config.yaml
num_hidden_layers: 9
experts_per_token: 2
moe_layers: [0, 2, 4, 6, 8]
router_score: "softmax"
lr_router: 0.000895
vocab_size: 8192
norm_eps: 1e-06
optimizer: "muon"
learning_rate: 0.0193
beta1: 0.9
batch_tokens: 131072
train_tokens: 426400000
max_steps: 3254
Below are experts of layer 4 (counted from 0) of a mixture-of-experts language model. Rows are named router (the router's row for the expert) and show model dimensions 0-31. Each number is 128 + 24 x the weight over its row's rms, rounded and kept within 0 to 255. Numbers have three digits each.
After each expert's rows: a language model's description of what the expert responds to. This comes from a sample of Wikipedia text that the model never trained on.

# expert 19
router:107141131157144112150129148120113169107108151110100119090122129160110104136124147087123110096063
It responds to: Prepositions following a noun, verb or adjective, especially for, of, with, on, by, as in support for, known for, enraged by.

# expert 53
router:118122121163144095158175141109083141125089120124113121114089133137111108128147164127135086122049
It responds to: Names of countries, states and cities ending a phrase, usually after in or to, e.g. in Britain, toured Australia, New York.

# expert 44
router:145120134130154096148141147121127122110120162094087100113113129167105086165120177108111115116106
It responds to: Of and similar function words inside titles of organisations, places and offices, as in Communist Party of Nepal, Ministry of Foreign.

# expert 56
router:141152074116103136128145126111121116102134132127077101112104123132119133129157130120120117124116
It responds to: Single consonants or short pieces in the middle of foreign, often Turkish, Slavic or German names, such as Çaykur, Cătălin, Bahnhof.

# expert 45
router:136150124145180110122151138102133134111121110108128107083088176175116104139130114094145108106105
It responds to: Words and closing equals signs in section headings, e.g. History, See also, Early life, Career, Biography, Personal information.

# expert 35
router:139146119137134120174109117120091141114137167117130089093125155124126110152132135127149115096114
It responds to: Dashes, commas, periods and digit pieces inside score records, page ranges, dates and decimals in tables, e.g. 81–6–2, pp. 121–128, 7.01.

# expert 8
router:154175126144147124127129128115119118097123174100095104109075131151122107157171114122114100119122
It responds to: Hyphens inside compounds and list-line dashes, plus prefixes like un, non, sub, super, multi, as in upper-class, word-of-mouth.

# expert 57
router:128129117137130104144172137112108135078104148108127104064120167153116087146139135102134083119127
It responds to: Paragraph breaks and equals signs around section headings, e.g. after Source before ==See also, plus infobox labels Genus, Website.

# expert 9
router:078135067124124131168169136088103149133137121111095114113119157152120123170181157113156120102129
It responds to: Mid-word syllable pieces like ka, ha, ja, ya, ata in non-English names and words, e.g. Powhatan, Halabja, Agha, Kambangan.

# expert 24
router:153172135154162108155155176121122145087100131129129090130091125154105099163167127086138109107103
It responds to: Quantity and number words before plural nouns, e.g. many, several, some, two, most, these, plus adjectives like different, young.

# expert 20
router:103130090117158081132135144105094170087095177087117108093095155157093121126128150066159115114102
It responds to: Past or present main verbs and their endings after a subject in biographical prose, such as took, married, joined, rescinded, asserts.

# expert 55
router:136133098146144098142155161079071167130112153088111111139102182145097109130139140118157111098095
It responds to: Full year tokens in birth–death ranges, dates and infobox fields, such as (April 3, 1953 –, Born: 1992, Population (2016).

# expert 18
router:125153113157131120123161143106125173113124124105139119132098140129115101164151108118135113117117
It responds to: Short everyday nouns for substances, places and objects, often starting compounds, e.g. water, wood, air, land, oil, foot, rail.

# expert 54
router:153111112128152114166161148124102155105133143118110122124096167107106118113130165114111124123109
It responds to: Newlines ending list items or table rows, before a dash or pipe, e.g. after dates, names, species authors.

# expert 38
router:135140078150134098159128131114115144087113147102093111126131173132120106146146148119165113120118
It responds to: Capitalised first syllables of personal names, often surnames in tables and lists, such as Do in Doyle, Ko, Mc, Min.

# expert 62
router:163130074151141120161122132100097165114123126108101090137100164124111121154144123067157104130109
It responds to: Digit pieces inside numbers in statistics, measurements and tables, especially after a decimal point or comma, like 1,834 or 9,221.9.

# expert 43
router:104150120152138127136173129119121134088096158104113094120135141187126096125128136119156099105104
It responds to: First piece of a lowercase word split into parts, often after the or a, such as el(dest), di(aries), co(oking), Inst(ructor).

# expert 63
router:149113121170136116144174123117078161115141135090087098125123166119094116120144140095175110122123
It responds to: Pipes and semicolons separating numeric cells in statistics, election and results tables, often right after a number, e.g. 746 | 818.

# expert 27
router:133120076152107110159126201071120169121111119108098131121104144141082115154132125125138114123117
It responds to: Final consonant pieces of Slavic, Germanic and Nordic surnames and chemical or taxon names, e.g. -ić, -kov, -berg, -sson, -ls(ki).

# expert 36
router:131112094151132112161135150096111166119118154102121099117101149125125114175125156061140106104140
It responds to: Numerals in tables, dates and scores, often between pipes or before a day-month date, e.g. | 5 |, 2 March, 1,295.

# expert 13
router:130147110136142098162148127103108159137143125105111108078084144151105130165144128106132083117114
It responds to: Short letter or syllable pieces inside South Asian, Japanese, Irish and Chinese names, plus initial periods, such as N. N., Sat-hy-a, Ak-ira.

# expert 23
router:123144093120151119117130148106089126125115124132122116116096137094130105163142164102174098118084
It responds to: Past participles and predicate adjectives after forms of be, such as was produced, were released, is known, been written, available.

# expert 42
router:146152135179147104134119162084117152107115132080107131096106135136110116149123146108159097103115
It responds to: Word-final suffixes like -ing, -ion, -ment, -s completing action nouns and gerunds, e.g. scout-ing, supervis-ion, account-ing.

# expert 31
router:114145118128122110112106169122136147096133114111128099110107128139093106102118166129150080125123
It responds to: Stems inside longer words taking suffixes like -ation, -ion, -ated, such as nomen(cl)ature, agg(reg)ated, rel(ocated), indic(ator).

# expert 40
router:159130111130160116158136147114117144115096133133110082099120130151110113145134140111122101119103
It responds to: Single capital letters starting abbreviated genus names, initials, country codes or coordinates, such as L. albus, P. clara, UKR, WBA.

# expert 22
router:100143120170131115136143135119109147090122141091077107120106145161093101130122134112169119113103
It responds to: Pronouns beginning a clause, usually before a verb like was or is, such as it, he, she, This, there.

# expert 50
router:081148136174144104148138159116087160081106159121114103117112151145104126152128161101139093110118
It responds to: The word the or The beginning a noun phrase in running prose, often after a preposition or sentence start.

# expert 29
router:126143097151155130136182166098082179122112150078112116125091137143095107122160142096145127116099
It responds to: Pipes, semicolons and line breaks closing a field in tables, discographies, game logs and address lists, e.g. Label: Tim/Kerr; and | 32 |.

# expert 39
router:130130108146131120112176153131100173114089132077105104100098147147091126143161114115163095102120
It responds to: Articles and determiners opening a noun phrase in prose, mainly a and an, also another, this, one, first.

# expert 47
router:127125107161162121135153151090125154112116150091093122085106139153132094130124158109160126134112
It responds to: Extra equals signs in section headings and capitalised words in song, album or work titles, such as Love, Night, You, Dream.

# expert 16
router:122132104174151091170131138108111149119122158136127116115102144146062111120146131118127109120111
It responds to: Plural suffixes and plural or group nouns for people and things, such as s in professors, people, children, They, species.

# expert 11
router:115138091157124137135148127080117146104117156129111117101114127164098093151134175087166123109092
It responds to: Relative pronouns, conjunctions and clause-opening commas starting subordinate clauses, such as which, who, where, as, while, until, often in which.

# expert 25
router:131115124197129117128140164115094167128121122092125075103125167131107105157120120113139109122129
It responds to: Pipe separators and small numbers in dense sports or results tables, especially runs of zeros such as 0 | 2 | 0.

# expert 60
router:082174114173122123161133153089124161114095124130123103071114129140110104115148156098114114096089
It responds to: Commas and conjunctions closing clauses or introductory phrases in narrative prose, e.g. The trend continued, and; After World War I,.

# expert 2
router:150160127131136106127148131113095129079114132117096130125125188126082131151166133112129117115095
It responds to: Field-label words after a dash or bullet in infoboxes and taxoboxes, such as Country, Genus, Location, Born, Head coach.

# expert 51
router:105141123153177127136105121128084125124107153093120118099100175175111095137131115125123104095119
It responds to: Paragraph break after an article title line, opening quotation marks, parentheses, and name particles like de, von, e.g. = Kokkari =.

# expert 46
router:160109101135100116141124140118123139059129135105116089123091111147132102117120120114146112087135
It responds to: Ordinal endings after numbers like th in 87th or nd in 42nd, plus mid-word consonant fragments like log, rs, iter.

# expert 48
router:067121080131130121094150127102128145058103147125117093127104144139102116150109127128145084095128
It responds to: Opening fragments of words, often Latinate prefixes like res, rec, exc, enc, inc, and According, frequently at text start.

# expert 32
router:132113078130140081159156177102098162114102137090116114115092134115096098128137137120154114127098
It responds to: Head nouns closing proper names of places and organisations, such as Station, Airport, District, Company, School, River.

# expert 10
router:086161077133128131159155122102126114122116141130105084126107150139124077154174132115155115118126
It responds to: Short first fragments of longer words, often after quotes or articles, such as do in dovetailed, du in producing, fa, bo.

# expert 61
router:146111092155128060153155146091090187124101134130090115108111132106102132125126124092164113124132
It responds to: Surnames or final pieces of names in lists and tables, such as Smith, Good(man), Box(er), Pac(kers), plus Jones and Johnson.

# expert 34
router:143130129162168125116124174118094130118110142126100097107101196136102103124149139103170105116121
It responds to: Short entries and separators inside pipe tables, such as Nominated, MPC, JPL, FW, MF, dashes, percent signs and closing quotes.

# expert 15
router:094123107146136096149140193091094137117107159098094126120112153136089137153120110092125111109105
It responds to: Colons after field labels in infoboxes and taxonomy lists, plus table pipes and list dashes, e.g. Capital:, Kingdom:, Librettist:.

# expert 26
router:138136117149151118129126136130132124090097134137113094124118196163111102160182125122151117117129
It responds to: Opening capitals or words of headings and cells in sports and results tables, such as Singles, Career, No., List, Results.

# expert 28
router:147140095156153125128123148113083153122105145110100103088072153133082114130154118135146129149122
It responds to: Opening parentheses, brackets, quote marks, heading equals signs and LaTeX backslashes or dollar signs, such as ( before abbreviations, units or dates.

# expert 17
router:127127103161150129166119138107093109130120154073114102104100129118126129153147128105115113114123
It responds to: Currency signs, plus/minus signs and colons, periods or degree marks inside times, coordinates, prices and race results, e.g. £, +0.9, 1:10.82.

# expert 1
router:095118086145142119132123124099117130093103139138128090101107191142116093171130170118171089124113
It responds to: Opening capitalized piece of a club, team or place name, often in sports tables after a pipe or comma, such as Char(lton), Bo(hemian), Ol(ten).

# expert 5
router:112139118165153100155153126108099132112113159070101097093102150144085123142135136106124129114105
It responds to: Prepositions of place, time or membership, mostly in, also at, from, on, within, near; e.g. located in, species in the family.

# expert 0
router:116150105154152090134123170073100156134111147113092106084109144120098130134168156114128121117085
It responds to: Commas, semicolons, ampersands and slashes separating items in lists of names or places, e.g. Monticello, Arkansas; Kollár, Reid.

# expert 41
router:145120092156161124123173171114104171132120113108123114104109125132103107171142143082120107100105
It responds to: Final suffix pieces completing split words, often Latin taxon names or technical adjectives, such as -ensis, -ological, -ous in myelogenous, -ic in cytotoxic.

# expert 7
router:132165128126126138133164133090102140113111157079119111134098159140109086157128146112128110094099
It responds to: First digits of pre-1900 years after in, during or a dash, such as 18(72), 17(84), 16(17), plus time words like during, early, late.

# expert 52
router:134135128145141130126162154067094122135121160109140115083122163113097111146159126121125092141120
It responds to: Month names in full dates, often after On or in tables, plus following commas and day numbers, such as October 24, 2001.

# expert 21
router:143127079124152103148130156103128138125106161112108114117111138148102131160126126135135106096091
It responds to: First pieces of longer words, often capitalized Latin-like syllables in species names and proper names, e.g. Can(al), cor(nutus), hor(rida), Con.

# expert 49
router:086140096144126120128141144107110142091095146057136117122113126158127125134131125100179122108111
It responds to: Verb stems or whole verbs after to, he, not or who, often taking -ed, -ing or -s, such as bl(ess), att(ach), keep, improve.

# expert 14
router:106130099168164098135142141112127164112111147074110120120110128120114106174160127103145104109093
It responds to: Auxiliary and linking verbs after a subject or relative pronoun, such as was, has, had, would, been, plus infinitive to.

# expert 30
router:126140121117135119122164145104127127108123160096101092116101172145113100127130142141142125121088
It responds to: First piece of capitalized proper names, mostly places, after the, of or in, e.g. New (York), San, Las(bela), Sud(an).

# expert 33
router:094102103159151108138130182124101138104132138121108097108105137128075100160121140071133121123128
It responds to: Pipes and spacing cells in sports and election tables, especially before totals, plus party names like Liberal, Conservative, Democratic.

# expert 4
router:145133097180105083129132134129116142101118125107106117128116157126099120167112123113175112112122
It responds to: Nationality, field and rank words describing a person's job in biography openings, such as American, professional, footballer, politician.

# expert 58
router:115125100128132121139122132119122148120098140108118118123114123123113124147169123106126101098104
It responds to: Prepositions linking to a person or source, mainly by after designed, directed, arranged, plus with, from, featuring, alongside.

# expert 12
router:120137110182130119118152149092121160105112111088110117134130111176116110136151142116110121140129
It responds to: Mid-word stems of scientific and technical terms plus abstract nouns, e.g. stratig-raph-y, phil-os-oph-y, method, sequence, cell, system.

# expert 59
router:132123126179168100125149157122114127101096132140107095084101161120112082163122173092147109117108
It responds to: Capitalised adjectives and nouns starting names of leagues, championships, parties and institutions, e.g. European Championship, Democratic, Premier League, NCAA.

# expert 3
router:143152111148141093138127145112064163117084123115116130109094126148099108141175117101101114111115
It responds to: Closing parentheses, brackets, braces and quotation marks ending a parenthetical or title, plus coordinate seconds marks, e.g. (0), "Oak", 34″.

# expert 6
router:130120108166154096145159151112110166104090134127107109093114142120116087116122163116152099126134
It responds to: Head nouns ending names of organizations, competitions and awards, e.g. University, League, Championship, Most Valuable Player, Rookie of the Year.

# expert 37
router:126133096138124130127162143111096131097118141113100087132119154138123110141149133104146098113126
It responds to: Blank double-space cells and line breaks closing election or sports table rows, plus coordinate symbols and infobox words like Geo, UTC, Ref.